Experts of a small language model: 48 SwiGLU neurons an expert.
Below are experts of layer 2 (counted from 0) of a mixture-of-experts language model. Rows are named router (the router's row for the expert), gate (a neuron's input weights, with its number), up (a neuron's input weights, with its number), down (a neuron's output weights, with its number) and show model dimensions 0-255. Each number is 500 + 40 x the weight over its row's rms, rounded and kept within 0 to 999. Numbers have three digits each.
After each expert's rows: a language model's description of what the expert responds to. This comes from a sample of Wikipedia text that the model never trained on.

# expert 34
router:554484517514487428538523475471452563476465484532487509562514488490498441542437527514500460546536516504458575536534519517492475504549527466488505585501542464448479535505531519468492530484480583509497492531598486468494574480513453415568460482500506529484486480493534550510501450531493449510531532510442536559470528448495533430485448489507481483418415504539510585500435498525511475476474514432468455452424529499502512494507539470497525525490533508532488510478474361491532444464541501466546469548504489474458564505536560461566475521539487447423467550495487501480418462561481548500608502423439567467499531596472515504478538488550521632488512501499575495506478432522511450530570517516494475481540471515460488561559520453457504484519477503511529501428511473432458531537457568
gate1:508499511435458448531401449473507492514473496439433492529455427448423492550553584547532506443477463545518505487550447496464481482450496475556571438494546458518462556509461540436477478507479466524490491561423471490443467450500565521474555506507481473533496576529440503549493452521480447540465456532468545483498428454455507484510584434473487443455491481544484421510486534490496480480507578466537560576499520452417508528528529492569483495451501482508479517550461467504520450458448452611493540490513435485472522521509497523499508536584533512476517472539468537497486508510440472557524480458537480495566549435482444512498549511487512458469510510565481530484516459483512495437522503480495506520469467476510504496567486527551506531507453541490530593531485610506494610508401442
up1:539477495601474526506604478501498540484608539548475519517480481514510445569436518440537511562495495465541475536477507459511493474489540441518501518530509489490557440490459478528506426505494527471523525535478473493609554518545429507480553562454494510438533438465490499521490530497445525501507542483557493537530513476507477495433504506541525508450390517539465453535544524556487529464510456480474450489443506503556480471530452484410554515490388487526460536465586482500510480421537578446500487541480551421494461494556540483550500419417451577593427483516436432494536512483510565489537412496548539542510495515497480444533502479506484580507495504470518530459463446495475527508447491499491501528537513529514473506459511490455532479468462503538550472516531382479480522521516535
down1:537513489575543462494530488458537538513504417483563470512500524491513473600442514539533558472421514512396513574519549422491557513499546531464493530527503486481504514540524594538454544511487510472514476523525514512498543413470486543533499513479537479525572425454514473508470527506502518535547499398537477545513537436512499463550470461518455571556505515550526543424508468516517537544464503570510437554465528496495527501468551506507596526496526504533523467465546416516539487515555492491478525475438535539476501530556594526554490538458437491450445546509501517490430482451534514457445477503489493468457547549472479460478435386535526537515477484475490456452510434549483536543494428486485467499495450534454482515536518430560520452468552454494467494376527463485472524543468543
gate2:450460484537598532501557478482507419464551444439483525577477545554548523496452481509509484462446502440546526552499495536486531453497512516553568467562467558469471458469482522517496498585479447467479496536511563425538492526472502453486499436512542562471474454496486460488487473514483559496518545502526406530426480500461478569469491484536532571480532496513412527452494460492483429499512571501519453488482555516518479432518501514468534480521496473478478496511500540468521446509460488475429539537492466523466464483427434497502475499524462454494476525529543487518528415571567471487454474460597552437403587486532521494471452508548492441431436556475521501535564467509498481479451492504484507531459621461445497457488514471490491462493442541441535461565515504577438442535544521
up2:488515541439525483511551534438502499463451421411513526494535527570543503491535514482520492555474480536526550513452494552456467442496532534531589483511517518470468417519520502405509494547486446436514551494487608479519500481416511525451498514479498528590539466538524452503473523474514494463538548536453456537439474536470487511465507527569533473464535435605478538495582477533537454538503563483508506543467519476513483516496549490437512491540488462476499521428529504446476460505497593457429522485523493460485457511413531440447526511513489468462461509498517488493484553515546487505518598472511538518430563468582482509441479552465560457523567559482570450470542499548494447440479482512499554490437550553538515560496539448515441467530516583486498459568461526508483483564454468
down2:506448497519549496516527571524504436451528538518579490448535531486546496459526492474510563604424492437466511484502518492481484548428472437502504527587489493493521473491574448442446467446460518445478534469516511499528456488482511552478526472522504560468540483477427511468424483465502526459558540449477420510482468555443524557473498480538535496462498497491457560418488530444471538496533548584459512503515554505486484465538504372498538514497496518435531528470542576495556445433487422511524526545522517532538485520553515524492474463488485427558454533487509430517474426515521452481508526524492504613518592542461511505437530568467464557497489555516483526512576489541435495472445551502475544494505519476486471524534427420489440467433444511491535462515454489494548481450477523
It responds to: Capitalized first pieces of proper names and placenames that continue in later tokens, such as Barnet, Mullan, Hill, Hall, Rock.

# expert 46
router:527523516504414431496484455406482496446444476479447417503533483441467478545452492550487442479515463513508473575540551443497463518522490494481521532432497456501465503480537447479467527534473471529499490534586466448507511447558465476551529539486514497454537503468471477523510460510510485562520575446466406532514530438507565528481504461502491429432487459509493466445506499518570430456502508478503520481488521448471558512551509502622533484430544476489654501522465470493518493537519586492497445535486519560517506467561527500544461493484442428466434485538449475474463494490486526526472485483458492479553519490504500451503550504511496533531495493443560601458465454501472500481514549489487461467447529479486528552452537513464554516502528505523399501472511498376402559515471483
gate1:565491537535552478471475591490439510505500487532473516475562466478542546542465442507512521558516521524453448520454608506508473502454539526470520552561519469455524390493478482525532504499488536529483570543470484514549460512417446530535431517516571475550512435566476456496470539423511520506546485461488513507506456561488493455504570557499458471520456411547474440457515566472493522521582445535491527492513504495522552465466445473522557488573567431497548487453568558476475546512543472498536491473514514491465478540472499441492465507471458482465476506489523563582502572510572476500461565553479551504480600533505513476531548514432472472434466499510469480461542467571544489476581507510571478468511463490514445544426545443484581493458538527520471492500562483506495496490561556
up1:490488546450443499531496578454515459511422452504527470477533496555544530561434532536524561523451503509466466520514520524504472542498511459400490485532594569449491460498490489549510568554493481539463518498453521468459444490537454494469496585526530483583442542553483444513380542502541462502490545463522557472448477479561443458551538521494467458514496448483455495435559544544530520521538543524488448495569540458543559515503440507542513514515473512513554459493607515521519525540470481485509482493552527461523524594532484389555407510499501452453481517572525552523528537441581435447463561560449492472559523491426560490540479459478535495495453491474529498448491479490548470507508535479543503430541459463506511548461502556493502539488516526512477535547464463498535491525477466
down1:520472484451426451526519565455489496526462446503598466457531556497503445440502499525568557511493493487486495490523514509493536457420500570495530535504527529563532453501471493509496471514465440508486634483482456496439454416582443540528461520520453522572570465561481457520495523439490563481538514516470547557499530462492489476522524550503488568502499518511456490499506471466519464561504506491476499525500509461587566516458431487497569477499493395496431470519512481497494449524505539487532473424559559555478513478554566455484494423497535533442538566578501548591465541525464507554542574531469534561561483522561549530567541594473532498447519530547478511474485577446500475488582510511544522455525499534524515520527484494532547432503475483461514486457486459499529503472537494
gate2:568529488516494479608497515500487491512525460465456417488581456553467464528537589487544562483530523510468441543517482547554485549464522558480540420445468449480491421574431521587541534463515498560544547514497542517472497534530496429520509523501498545549562514526483442585431494532477487548474452439546494456485445492534473549483457587448563525491531503537469515511518567451561537457537452515499464439474454472467520467497453449455579503511567460483488461485530507508458516527486531474467481494490481496499484576511499535484436455486517418437575462510473534534519524493446511475481537538486482543479438466482463535483451551532499478517513559472493481543524571488548485462609500508507545440508465463437516471455437541495566463496515544480477518436488410504463436500506478
up2:488496520524511466481512535518518447445477437460529490539498399489565483423549539476441488516511543454505537500436592464567501583517490519530453508504506538511588537391472477513399500420500491541520502506423501529408523489555554537492481569508475516513457457499520504492539457474475440514522437462447547482518468490472549481522502507450565496473463488485494479520486534480471450475512525477431474478547632473482488510520425519489521499545535443470534455566547478482432571482533502504521541503505500480528541539538522542469455511529484505474499502552531437478468554534539454507524465509471494468521482511504524465459502539411496462493474484446528485481439464553487462507597565587506515557556481507543502539449467466394487537474499481466529532527567629478516475487464525
down2:463465500410464526562483536550478533482512535620440540526512554446532496559525503497588482544511588513494444417570538498555548506567493505513514485463516488488514407506496579551468488519532557554458617480470551520493421448495509502513508551487473542533461471494459522511456480523484505485521508504452498492474495502516433472447491545494494530575500533499486490464488564512523484467439552466564510497490519468533475428545494484480492480542508569454460498431561501564483482506555489435576502512469537487521485528499566427503504456443498564490556492468596528545464477574488424529521515557522465504503523542480516448526484518534518543474599507487490449502542433525484494508525483552512525497537511566444440460478497508617580552486432540465517533486501466531475458509460479
It responds to: Byte pieces of Arabic, Persian, Cyrillic and other non-Latin scripts, usually inside parentheses after a placename, plus semicolons and commas in lists.

# expert 41
router:502520459495453413465463496489479478475454497545490483532515514468451459523403497457498450471512489487465544486502427451455511503563500510551506572465468455445499492465475510368505574585441499505519478506533467498496568506514519484598439465449615459474506511523551518501562469462437429520510534389490475491533497484534530486498468415534486453438484450501505428545476499515478446529550550464407494502511505493460492498505546413543523481462476473517474493450431480443496467480498501525475490514479486478471576509479557448497484475417497498480464531497426518473519425457518489511525439434406503545508539521440559488499556497486501527494519477489501492517467491508477446495586471484496546501531512544480556506515484381509518502554563487562471555508451472502475585511523573
gate2:471526416619504532480510441509428470450549472517518451567494506472542485574507499469556560528486534479488490477464473517480505484420565453505453524443476530459454491509495574481505443434517485481543546518507458458500486543455502543501480446469515528454475556521513562532487429550505485499502475477511485463480524456483474526495554541538459482562538473568601464505543486495519484493592535460458465494524509489549509561446549482552513502489460472512546547530512506508495477504574488458485496503460489453516492513477508516565553545471495618452492566524461423443523542501443518513405501472554520499558549503537486537471551523494528457495436524481480472543540517511538475505581484463470518479590526525413452489448431523477482465435432536533602589478476429547475485472563498
up2:490489543550428484489466472560479566451478520540484499559488469527473495477466499494494553481440515483533462546470486542552442487491509461493482543469450508442462546522506550453559557480538490446479473529439566520458455544517552530502488501459467517464517431502582454506465520606532521467511496526452503431488446392444499417551507518570441500540489456534534496472537501539496510445427525511496519534586456569487403475453512511527505480513484548479548545426523435546491485569440532513578472478484524450492476517534492499567488519464426536456483535533492459475444484491529462518518557448518498471473545518537524453514569456481533413494544509526479463530478427529555447523414557489531518410626525457488453545514481523477434494471453510479489487493534465542497466521536480
down2:530385591404474509442480558503488564544494482433416459487497546443488502504508571500521440471485492477527471479495546413508484519537500531551486521546468522512484474559533466428464560510524534473482418526461458463571511481464495509480544560503474563490551527500547492486503603486598462526543516517511464463465489517490444550498487550502528450520461501528527426490512492535560487504525467571447491497506450444494547500499541512509496527541526539440477495503518541544466483459497500492480488592453483504501491590456404437492605501425501476464524508478537482485452504509530460533565568490545494560505546421516554530492524459473474456492442530505480519517521465448463527416467502558458481509476509501533453479591523484508424602594517528463535491510498469491493461500506476
gate3:495489483405503457559498481545455552478430499423482433546437491503526574508510469502512525530513572542482494548457502487562532479513453504509561489574485484453494539453554454450459503554486584550512467502486464555495531449509445567554485503510472457549438459532568532440441499481576508526486557508512464488432490510549466564515554485485517495474534515479473444555531538467474519444495407514473481474539427467529487511515504539568530511494549449499528496495432498519546474554502532471516453602450478548551559538516485499456511498511496436583448526530568465546535541474474470470433565558507502512493473489450485450552462418491576543486498490516513532449545480510481508438453447501510510476524486555463530488617528543496504500490488604479445494516441552490471435468446504
up3:561478435531492558503485504482486511484518456567539467448495419504480491497568488490484510399536487563565522484441552489486455479494517469471415449554449458451509461504425470572506472431507462483513533479508450484482488479468531513430511492523555511523519466490523532539531456489468506471514533566482519420487511562495460445527465508495542505523491503429466533529488498573538515478496504438525596527425498469542454506564426544467441566500523628512495443529511534458488573437518425502526513421519422524543532461549494535504571461592522528462475478537497452449484488567505512451509584438554475471463518491535484493525556568590533464544536476547506483557535478506488476538494501522477532466471460421510477485430498495471488513488510488518545459525511462548493439475506410
down3:513482517472486511520509511500497551513484518518478562458473490453416529579496460515407547502492489470497551577487498511485535593522549486453543547490542450443478487558512473503482447517497496462501520563523517483506466522484494501420514553490497523506411489456542507468505496547496498556549497468469481543481439491445507528573482442512489533464410452559465489616483521522474499529438572501512497496532498507430491500571543573415479564497521437599559578491506456394557491504550536489487522563521537452529469487562566448438537519507418464473506549505568455483485473455507517499480499510451527455477578489509454430475480488539527533435478503493494616472470500535512466503507462499543538513501480452482559464440513560515441499496483568510404499552530553495509503520521553
It responds to: Last or middle digits of multi-digit numbers, especially years, statutory instrument codes and coordinates, such as 2002, 2021, 36.75073.

# expert 8
router:528510460525555469449503469450456510506498483530535471558520580486422485551480513509469505522542491470515496492497474492453520496563488472488467567416564479475482453505485488491551518567442542486533498502558455482533564528522492443482461518473507395511544498478498470473484441510497454552466479502507504515487521410499536457554510489487477520456422451524503446553510498493493446431517476379491536433429503504424513501517547541540533485481514546600509527431475509464539402524535544427490487490505477412471527442486491472504498496476517454492521554520459575508506520524512522600544475428530525560539537526585561484514517411539460512486513536495460549527483487557472446522590513505440508419491464546491539560504459460421546503472562511530528517530465458489401559517474525
gate1:600510510512503449543435487509498545512510530527443489437528555528548528517528514504552507530519591534470495542422571494560495559506518525450483559470531457536447511534552481429517494515496451536568524549496573471562384462536612461558473548511447526493564536427410519481483468519564482506467486425463483494557427470564506436467479508475507562545485537501481489499543486457506518436418485456490426484548518533535524442514433442426489500434529494506426498478460472505528505511486473529534494482520556536440527543515440485542502467466516529512547544454457520568515499508451545495513515542536466470523535499452522495440535449539509524546556533569498478496527517581548460492511439444525409527501448473500487493528529429508480482454500477519431562522486504484522528488520479
up1:485472539496441457579525474503437505521474501458540565512490513460557411538527439550583558471490464530538511469619408504509466470575513513484510523598472487483551538499419542489431530490430527474471497499586497499560448439500499515492454494449532553515479409483537510566510581535473468465430425516532423524534547584512537569410462537459544482493504513521536475458519491571517470568455556502478546450446497478484489602453534459465527535477482520472471532492514478457471528474479507481531556493524572532500479516494478546538499547490408464428506495430441511546520515497518494489510473451449472466518459537503486504504548438460488548517526449458553460463463475523517542508542555473510491498509533519459466455496520464498520487507511484540452419528515487427535496478495510
down1:500498466533530442515498416463522499412497504455506538536551498481560495574553432549507509441490508521510570456456523435506469469552467524502445524415565540530461496488464573463514486490585404487517503470525524510587470465455511489457459485527447476491466533441501479492500503492511534523424508465602512508506443486552528513475531543445522504566523456487481571562448430525513485492495504468509498457459572467481476491505515552491527498450488519546530495436487511530501484484540418431594520530543572495517571539478485497535482445551500476574560488461472551533455506445461498487435503484482510517515526538462513513538507457544520510431555521468532490485482519537572395505499487515488495486467497449491560435464519414550499487469477506570474426510509533344495482464497514
gate2:516476498428564480537495543476467553529526480581530516423512523515481473537501490516450450467594568479420502560516482511554496519488502597461505532436507482477520539442537471489485488484511509534572540475538523495531496385498499510451526552449505511501554470484479563457528447504448557506496461475483501507488484484503515496548490506442496461518505595538423580563565462482474517473471495513549536456556542492492533497559462479454478534504497456499486542517480492457472499576514498471577421510441494422472533469520519512597487459412517461408541533498564549442531512454489467529494496531404496473509513523514449517506443517537502557512524525471466435480424545520432479560469515525529452512486463482498573554581473475499528536395521557404521511483463536519523528556506498
up2:461518535497505426527414518545493486518466439543475552526568531524581495523572420509425537476499528527475468540539508466571533560536448488558519442512537454475478499561409479521474468530527528489453514487456471468491511482475555405453557478471515454537563483484450516513536474485495481485468479540587517498484522464465495544542545472517578470509475474523497527531600541422473481433511549490482488490511517511504521510519404530465461528494605538536459465541502475415532424482520585463512459503501546524471498419471512483517442502447535539469493490513511505460546496457503499577491516481532419476446511524527453490456426539451459423461502469500472472469458521525473526451504537496476447519506419488499487561411452538486526534451511525464446473493496534499537525483394582
down2:454524532582446523463491497495506487459473596475506521449514515485546460503490565493453478485494552493468499394493468492457454515570546469482520450486533521425524487501439480566473514500497532519489407510509478509450561443543545543496443451460584525452443484501545562450440565430460541490480444508539454450554488486425485517528527500505479554469453483584455544426471493549447479462490404525530566522547483527472419456528521529534452505449493540512559458512487520464497537505496533510516484480474534499510542447586457474510613565441474517560471555500507446472564409450438477551504553492470431482460442477537497513484532441468516461464542561550524498446476449545500432499506543503465451502518483445493515536461455500504448508535464528533443504520507505515449495479525511
It responds to: Plural nouns for groups of people or things, often after many, other, some, as in patients, members, students, cities.

# expert 35
router:575490485543441496520532481522522537409509484507508489503456470479433458517471496477453455519499480460453505538550480425478466591521446482468523515489508487478537456457526499510510528489544503546522504503560462476600515524497515502467498494477555543451523444477433457495491500524426497497456493504442413515481500477544603471485490460484478512498496434473518544550486594500526439466524517459511571506435505495437518509483502477459568480464500538520603562536514479482455448406543517500514468550485551557497486463568613515477501442474476498472541558546471525507474480500511548480553443448504495535520548546553517497556544496469534573469480484443546495484471553503508418492521500535412461515463521495496446488513642450424472497490569494485517503494529472391445505550557544
gate1:530531517472461461422477434507498539433507561447529449447552457457488463485534580492449474472521503428536472505518483475541534450507554554393577565512466553519412508456539530456522516477572434544527487554506552508524508502472531487424537501514470542501583561505525528434541481460512522481528478455476577461464496460483486477496425441512467594524474510473467514528563511513500493456478545430549518470506532557534508545508515538534473465496460417473487526477488550466488539467496526540512471473486500462500468514517502539537507448509476498506540443499472428570483482501510497552532498514517494505465431502527537493496493481557513490538520551458433516449459533478546472626456458441514419468465507452539495513507503514563523510485535656520511499476417505512417551565525511
up1:454563463486446511511458519480473514475482467523501487455499554551588509519487453543494537528520490450518440548498455467499523571549528470602509523485454502458469444479468478440455472424472410480508478480460460517422528498500462477546504485595521515492454503589528503481470468503435558413488404497473463435516493470508436516432498488497549486513542477449458489483507504487505413578517476475452461517521438496465508530487507540474481530482463573537535479489492465503462440484523516547427471501498555556434485486608506566482516561441535518428568528558559535540498527486504559555529518463501490514485532504542556521546389514414533479541441494514463474527554556592524480460514567473582515480456499522493479459518477542509485465471508442524488511455430515470504507536530537
down1:487454478467530576540567499555444469538478486437545512465496543476417500481575592460410464462573434487480469508466482459524540512426473477573461493509491510526469509521516440535443535433492543526515422458507548496456469502514475520537498465578522506570510450490537466514476455512509425470507524515483481510503453508507456498519540551523483546463513450558509502490498615507596513472491504457542386553514424471441492522486552549463477515463471512528512520528476523558452479456498458477528438505524547505513412562510536550480521507518450500514510508527479497511518455510528495481500493499430489517440508489498524374562472482536510413461518577463451526554430463518542506477549468503514492543558413445478482506482551469516474484466509515462430524401531481452442547516517518
gate2:481516481477495481453527572544538516524557536557547502503509535433552413414532469530483492509472494498562477561557516516469439463530503516516514533530456468524486474495482466473463436482533533514422454524485562492531507423461487514521564513490481447447518559535512465536425559486520523572473539551505529508386506489557523534487506510435529521522528506474514500525500550525546502506549529423477537469490470429456516479537500558472473484527441515487425447559486465463513515497520536494522451496554508502493483552532461468453465531484449493450567459580561563431496568485480433452476498443532508475487577597599537516462512487449540523565477549460532418505474542479559477521468395471562454465486498522515552542515563485544433531509521543501499541507456429439560492472514521
up2:476506495441421479432519520470462542553573516524454504421509610479598463540562467495508510511488430460496517553583497555505513521503488530418538590512498518582536472498457558502471496539532524494494550440529502457506538452490517511559567544493437514490479492540463513481549504524510495565494414493547530480525473458508439502468487487496525450564490495530487540507500450453484522514517534452538456464565480478501534505458464469493517433524517506529408579558494480509504530549549535522573509511506527489531561452579464477464455507498434445430548518511528456490496537504514475474510509437487484537459536561526459471533487383448500577562465524501532558432461554469513466519424495459476410390540492457549523484494497528480532526515485520423453541481549458495494520497487473
down2:418469485530507463411471597441532591569545460502534519396550446505505517520542517441525455549563512465501464520486550530478485545565511569541536519463434529509539491467428491439443426481462529488515498516550545521560506497529520489519476484497543493497573470490479502550441578445500508407457518479492470482453398469472492488528558488487508474536500506497473564454542493453474515502540556467521482517489521502466545442544486455515477591519553505475546509493526544448449573569517530504531473513510475450506531491554471418481510485468486473521507550543413558447558561487495482517545492478480428452616578502518543509475478532548522504487461530502492531492528520491514500517414473477493485531572539480444523536457511428523408446435496554505491514507491525466514513514545518
It responds to: Words inside wiki section headings and infobox labels, such as See also, Early career, Personal life, History, Born.

# expert 55
router:528538459498528501525494504472468497506457489488434528523459506424513489547462519504520478477508474464450525518564485495420488545610389482549510543510531483458484422398490470447479553545441497480548407529485449498529553422541447489519464542476538428502511407493496569516577449470472458512514496490476516544487497517513519505515485496562482405424471486529519496461469468521506492461516502437482572501500509465454495419510519503515587504494447502491515541465434426407486463470504533527411475484439538492469545490541499450491481523519508470496479523505495473503512429519508471506576481484538541498503599495543536456484539417470474530472429488504475504454447416490404543492546504466497530490496530584442535522541528489488588556497526476589486476481532497526500517511498576
gate1:525502457497532502429552517487523427472551481581479556588518451548474483502499478544496492431471542458525496483471614446504558480496497525529468506480448467595553609509459403489525469488485488423483495526499546535530524502547456541468446524504475468495455484522535527555535491482592593586482548549472476505512487536530509510482519537525473483563476495478500496559552482488492537476467480575599514524486526508531430507476518449520537453435469530443467504537417431523523486441513477460482437479467539482506501483560511484412488542470541483575544501511505537465462487486505481545409495471523445456421512491497531470494486558506510503530447470517512553555511459500528550428469464549535499587498479473522481462459484431438544493549539491559535471563537498462442470444485485
up1:511447449437471495451559544495497505462524507506492456514496465496487511553473515577537512441523550530523524463405553469503496476507429526523428469446479483511514531438511470447471536437523522423515505474528554520475519372490510488515497480503427469534453450513519556489530489460493492433532527572535437491568446517512543491479437540536426498496467542485456471553514449547453552532518398551502557507461506558630467492510539497532569539531449541406457531466518449514501494424470461530463580481529430425479477524492487478463503489529506448590489539543488501446471492536499521526473480420476502509418519502489487502525553507503526461420477450451492519514522585548482458487411471516494475502445486505461524494418462510502535511519553477484474423501505523452487531517538531
down1:510545552496478492476451535458600562499458512465524529517402559442503442494498531517495478519451508444555499475551426416484476584424541516482469506475492494443499552547457475451501441488438438496495474436488481536497510500497511499514459478469561530517486520538470499578521499565463500401524535499378505458518491489400532488518464482514576508510454599470508574427437502524518494553535475476493521448536468563487522516509519488484497519500519545525461523551578535464448510490513480595452472516519472560434478512518545424517501469538536519523423493489616480538466410453503524490474584512516505582462472473514426474504460543494505555520464493546524463539500533524428505497525516433470522467534491417476513535502519529520538536535521465526565513527496532520509510521542502
gate2:498538492473529435495528528511488427564450455489480460522549508574452463493522480451543472499515587514478589469474566443505495522446425426482519503546471506546519553520537489431508570417481534447528435562481504527529460466511450466511461467572423467533487484460529453559460555512447425489467457470512438549533492507525534544561461514517516567445544480433475461533505461506500517542507563530451494471434559508593549487509480538465584509547513517489524532402463541463496487551506579480402552519514465453466493530495583451509534469451490449527517507486451525549559519553518527477501498501592480430465420515455497472427481461527533496483477428543453512481459546531516457528517505504560520528518499510496539526480554462511518446519536476496448501469443485526497469497490541
up2:497497510411575445549462494573487529597413467409585512560491478536512567446475502496557471517530500495524466444465473533527505468502463452526521509482475466508504505503511471455489504411453536522533485560468502525540568483436480496544501504466527413509543427492446471506511511558516415496484547497536462487520495536474476511570540485445483508435537566527529520520480483459486510491495435454537546491507534520520506603473500552499576566570487491458460498426398466520514500586476505553464546536479487541552472494463566470560508454502528505422462486487433521550471473505514496470555458557526501457450463478468565484494420486418507470402510468438478458528527466514496498525508509500521499476496524542471579515520535519512503436490508423454429516447470474505531475509571544
down2:475545466517507470517490513481510479567503512509572484508493530493524506460491537568527540464519421471455519467470524489512536470523490435523518395514479437464558556524487502466511485511470597492474535535406464504447476517484548536543419476494465605477485518549495534510502473535553542432448495471473535536568505517532508460475506567459491505437524589484476478489556567537506439464530481479462507579440443443499484544447508546481503506429420562422511449534489500514491411483489515534583483488470419512559489479462534466442420499480513482554458465466558414440492597567486518485532485500477481473457505441447484530483498518506573416530545545471475496481447470506506437447530455437463468494560496514488515497501502461484465469452527504461522537524512447485553502524599522
It responds to: Digits 6 to 9 inside longer numbers, coordinates, years and table figures, as in 42°0"8"′N, 19"7"9, 5"8",322.

# expert 22
router:481529491527464415486378486503495477480448505531476462536496503511482484501435519462511462519503503472499573467507448504475525509579517510481414581465502488415468483487498470399577600517505510506523409500563498488504505477511516473510449461444639428498512506500560469485487476465516496515549494433527493505543508494504608471535465448544493479416501493459534508434455505480491446524567563447462473527486520566480500534489524477528513500497503584521529541472456514455491459540493486536521514499494505520464511464495500422503453508460477514487515498534490551517542468461493519532545387455517477545515541519490565499514542503470430503489473467515519502526494501534491528495581514479484581477508506531476545540542486414477428480543558422640469522519440454514464552530512586
gate1:538484547489479514493549471523441516564582488512576510483484475619519438523525520502489469559514529553484437502526439541501554547529530521462439478468505361447516530549476433619512410477427476508520426479570534502478506505460460478547519510544463556492465422499473528511506522508500487485489495464456428475467462504453490496449511514514483437543504501499445516505471534575495554440462551499516489525441510513426485530569531488504521561451491485485548435475438558462486521468517474496512505539528510428510480495487542477514508492511531484479555510535430446469518533452471431456558564494473512550507561466481503548490441494506492534501416465487500518541451536488493595525475523458574526444505510489492466443458521442458549542422467464488497515529564520565483446467546418
up1:518429462449488470554545521502524467512526544535507459520497444498495512512502463494568474439499489459495499592512512493436495540507443562439559463546575458501524509492452473555492403512461502462434477539508490515529486497498538508490492517555424545523552435500551521470459486569425497474508582451519510470425518583475494527525547510573448545476522478469531463452536500482465445432438534469437544525561476625520559473488460521515520546527472498489455511506518498509554459425455510506482450545574458532512570482545466472517570499507516462554442571465474440525498505523439464554488469536553514494539463461553485473515401498543492492526469482535471538485423504438505585468423554533464506511534452539502478485515470482460546511482510593452503530484539507491514418501438527
down1:499488492443509562532486491469535496490532472547474472498515529487487471634554488506517435489544464564449446532515497485467544501444523465497473469468564485475546477486387538506487443485484503479429502515474518449495420450458530532535473489510494456507455459488495516537533471483435565528491440497498517484430571467501490502564486454441602494617479489495566475593508479488503460374449470529585554540416588476543471488545458502515488468504501498540516411486551470499458522477539454455498502516552514500461534544436545607558523474510519510500525513558491558504514497482533469523480600495537515457471460482474573448468473510557480545545438496473525509474506516491524476546558489499502518454509505498451432517483512551503545565499477531434459522494544448470555447516500503
gate2:510478460543506483498520406462431415507477493470520515436507523567461526500464521460453477386472521494538564389535577505534478471524559493450534483442508530455515506475503566452487536565454528494443485530500535468419571430454486486487452450448579568529451568495481481484514543514501534441521481466414532465461477489451528456508433524561470529559439513485489484531464499514489433502560513471467562561516544519486451485483515476483462551482553547561539471518486512550473465578484525538496584503487486526454448458503519416551480500506497485520471439503460502492525480506578578525608496494542457538489482555443485498500523533548446524515518454426510471544480501506516474458501488405469537529484490561460536520457474494447471446480493574485472532514459548495432498522508488
up2:462517486474496578519496448491426480509503479577572469475526561483416520506467479499482515488500467437504488487510515480473485519508552429460557545516517495576482478550453521459526497550514499419477539469527430503475432495452571461461529503500454503444462507476495492498521493502424525524464397481470484500528479541460609549474469480484456549567385569484412483498502479496466553527520510495503563480529535425481555502492513482480457519501484534529511433527592527526496542435489542560496508454587532495535527543474569469553567476483535532506493531572473407522504466552528513515495479471542475527526527631513509561465507430483511470485496483493502429508462556552586476509497416494512541531531422461488525486428466494464515530484502503539473536478512563472492540493569444
down2:518551527536496455451525530580474489477497500449492522449431493498402474489492484496541434528493522454526482545548495474524507464437456540526539411425454431466495514486519537583520515469523496553495513478525565535528493468514511532475498461485451471535509474486487500420496574464465459534517502478497555493477451479523444476505537484526492447498521508535497426433476462470513509512474507478516505576539480489510448459536524455505511459476512473553487525477463489450562518483546565524528528506528491524461564444528499445483492498503489512313442424478479553432555479502542486506517444568454499518481476512502551519571508588452541478473465524512576404541541463487480431498458530485579446545553544565520524532499460448479451452464558562496402499539513506556445474489441465
It responds to: Last digit of a year in dates and season spans, such as 2015, 2022–2024, 1963–1995, plus century and –present.